Below are experts of layer 3 (counted from 0) of a mixture-of-experts language model. Rows are named gate (a neuron's input weights, with its number), up (a neuron's input weights, with its number) and show model dimensions 0-159. Each number is 200 + 40 x the weight over its row's rms, rounded and kept within 0 to 999.
Before each expert's rows: a language model's description of what the expert responds to. This comes from a sample of Wikipedia text that the model never trained on.

# expert 38
What it handles: Full stops ending sentences, also decimal points inside coordinates and percentages: 111.13917, +26.18%, L. guttatus.
gate0,225,202,194,203,207,138,182,204,152,210,135,226,245,205,192,205,130,222,206,106,165,232,178,207,156,163,140,194,211,327,163,169,216,193,256,223,150,309,190,136,224,196,114,291,220,229,249,197,242,172,207,241,178,290,216,188,257,197,180,113,219,199,167,209,224,112,134,178,221,165,144,207,196,178,171,200,223,209,183,204,202,155,195,192,182,219,157,223,144,176,235,128,246,209,239,232,229,164,112,189,178,154,193,138,172,243,256,174,239,148,209,173,186,188,298,173,175,150,184,219,174,279,246,213,260,207,268,260,224,160,220,201,162,178,191,238,218,242,202,165,197,232,214,239,236,199,203,208,188,206,246,220,177,253,208,156,214,232,263,208
up0,203,212,221,251,196,191,211,222,225,147,208,205,236,200,194,142,121,144,220,234,120,161,256,194,177,193,188,218,229,223,219,215,173,203,144,149,240,160,205,289,161,186,271,166,171,237,215,187,246,209,138,161,214,194,278,179,238,225,152,166,202,197,163,273,197,200,213,127,168,210,197,156,218,248,219,211,182,146,273,159,205,199,189,230,190,236,190,154,199,249,180,274,139,188,178,190,170,282,186,133,144,233,176,261,111,213,148,204,187,190,131,228,251,218,195,261,269,220,184,158,228,157,248,221,147,152,190,179,232,225,117,219,159,230,204,134,170,202,228,224,236,241,225,234,158,193,180,200,250,225,231,143,192,166,287,316,250,187,237,141

# expert 31
What it handles: Hyphen bullets, pipes and == heading marks at the start of a line in lists, infoboxes and section headings, such as - Release, ===Singapore.
gate0,203,220,218,125,183,261,178,153,263,211,195,193,237,184,175,198,197,200,265,160,170,188,211,179,236,169,181,223,176,314,150,149,299,176,261,176,125,176,203,158,254,244,168,269,186,175,192,206,223,249,149,209,152,168,206,231,281,216,201,216,113,201,217,228,183,252,276,202,156,171,117,166,131,218,212,211,212,211,248,240,225,176,140,190,194,186,219,265,140,235,225,168,188,232,265,168,211,206,216,214,215,160,196,238,261,213,238,256,264,202,200,157,248,200,182,219,76,155,221,194,170,208,240,210,136,149,202,253,169,195,135,174,194,215,220,210,181,171,174,185,174,213,158,203,182,155,167,290,179,230,194,209,273,176,208,126,230,159,267,158
up0,250,235,227,140,81,263,229,113,235,289,180,144,219,141,197,152,244,161,177,218,178,168,141,188,178,234,223,234,187,288,164,235,179,199,186,170,142,199,220,202,227,285,183,236,255,205,208,207,192,222,221,224,196,188,206,246,224,164,239,213,232,210,231,175,157,171,202,154,242,177,150,111,150,223,122,255,141,236,194,195,207,221,206,202,176,225,197,204,204,195,217,264,180,196,156,249,203,227,157,167,251,142,191,271,254,242,137,239,184,166,159,167,246,136,205,205,132,221,215,158,216,322,233,201,192,182,201,185,251,238,155,192,214,245,116,234,209,211,163,136,239,189,175,208,196,160,184,198,196,224,216,192,214,209,228,142,160,300,250,174

# expert 4
What it handles: Final head nouns of proper names for places and organizations, such as University, School, County, District, Province, Road, Studios.
gate0,264,163,180,184,222,228,149,239,189,190,119,213,184,165,229,207,257,211,162,146,219,214,197,171,190,186,152,210,104,170,243,197,148,198,278,188,216,174,238,250,271,181,143,213,209,226,189,119,234,236,199,233,223,137,203,257,219,131,250,163,156,189,284,259,205,135,219,167,230,145,212,267,169,246,201,141,162,143,232,204,223,214,221,287,223,223,274,215,128,166,156,185,138,192,214,191,217,186,249,176,132,227,227,216,188,179,227,185,213,131,262,181,183,107,208,170,232,176,216,245,161,163,169,296,176,194,186,255,170,173,193,200,168,163,238,199,205,174,246,234,253,252,286,256,187,207,142,170,166,210,233,212,171,260,155,208,195,171,243,230
up0,186,244,195,207,251,181,168,173,207,247,203,230,187,127,210,188,204,254,185,247,132,203,177,205,150,135,224,192,217,221,202,196,202,126,217,213,199,202,92,233,245,205,272,240,198,234,191,216,126,258,138,140,140,232,256,198,130,157,205,206,169,182,260,152,118,236,179,169,185,172,172,256,168,210,167,224,191,171,129,183,221,164,236,223,189,150,263,121,165,233,238,121,237,144,234,211,236,241,149,237,185,135,181,173,277,245,180,248,200,231,166,192,164,170,202,234,199,223,203,136,234,175,186,197,175,218,206,219,185,240,208,128,232,246,146,145,204,201,225,202,272,251,281,208,247,229,179,169,243,219,218,238,296,199,282,269,205,211,170,167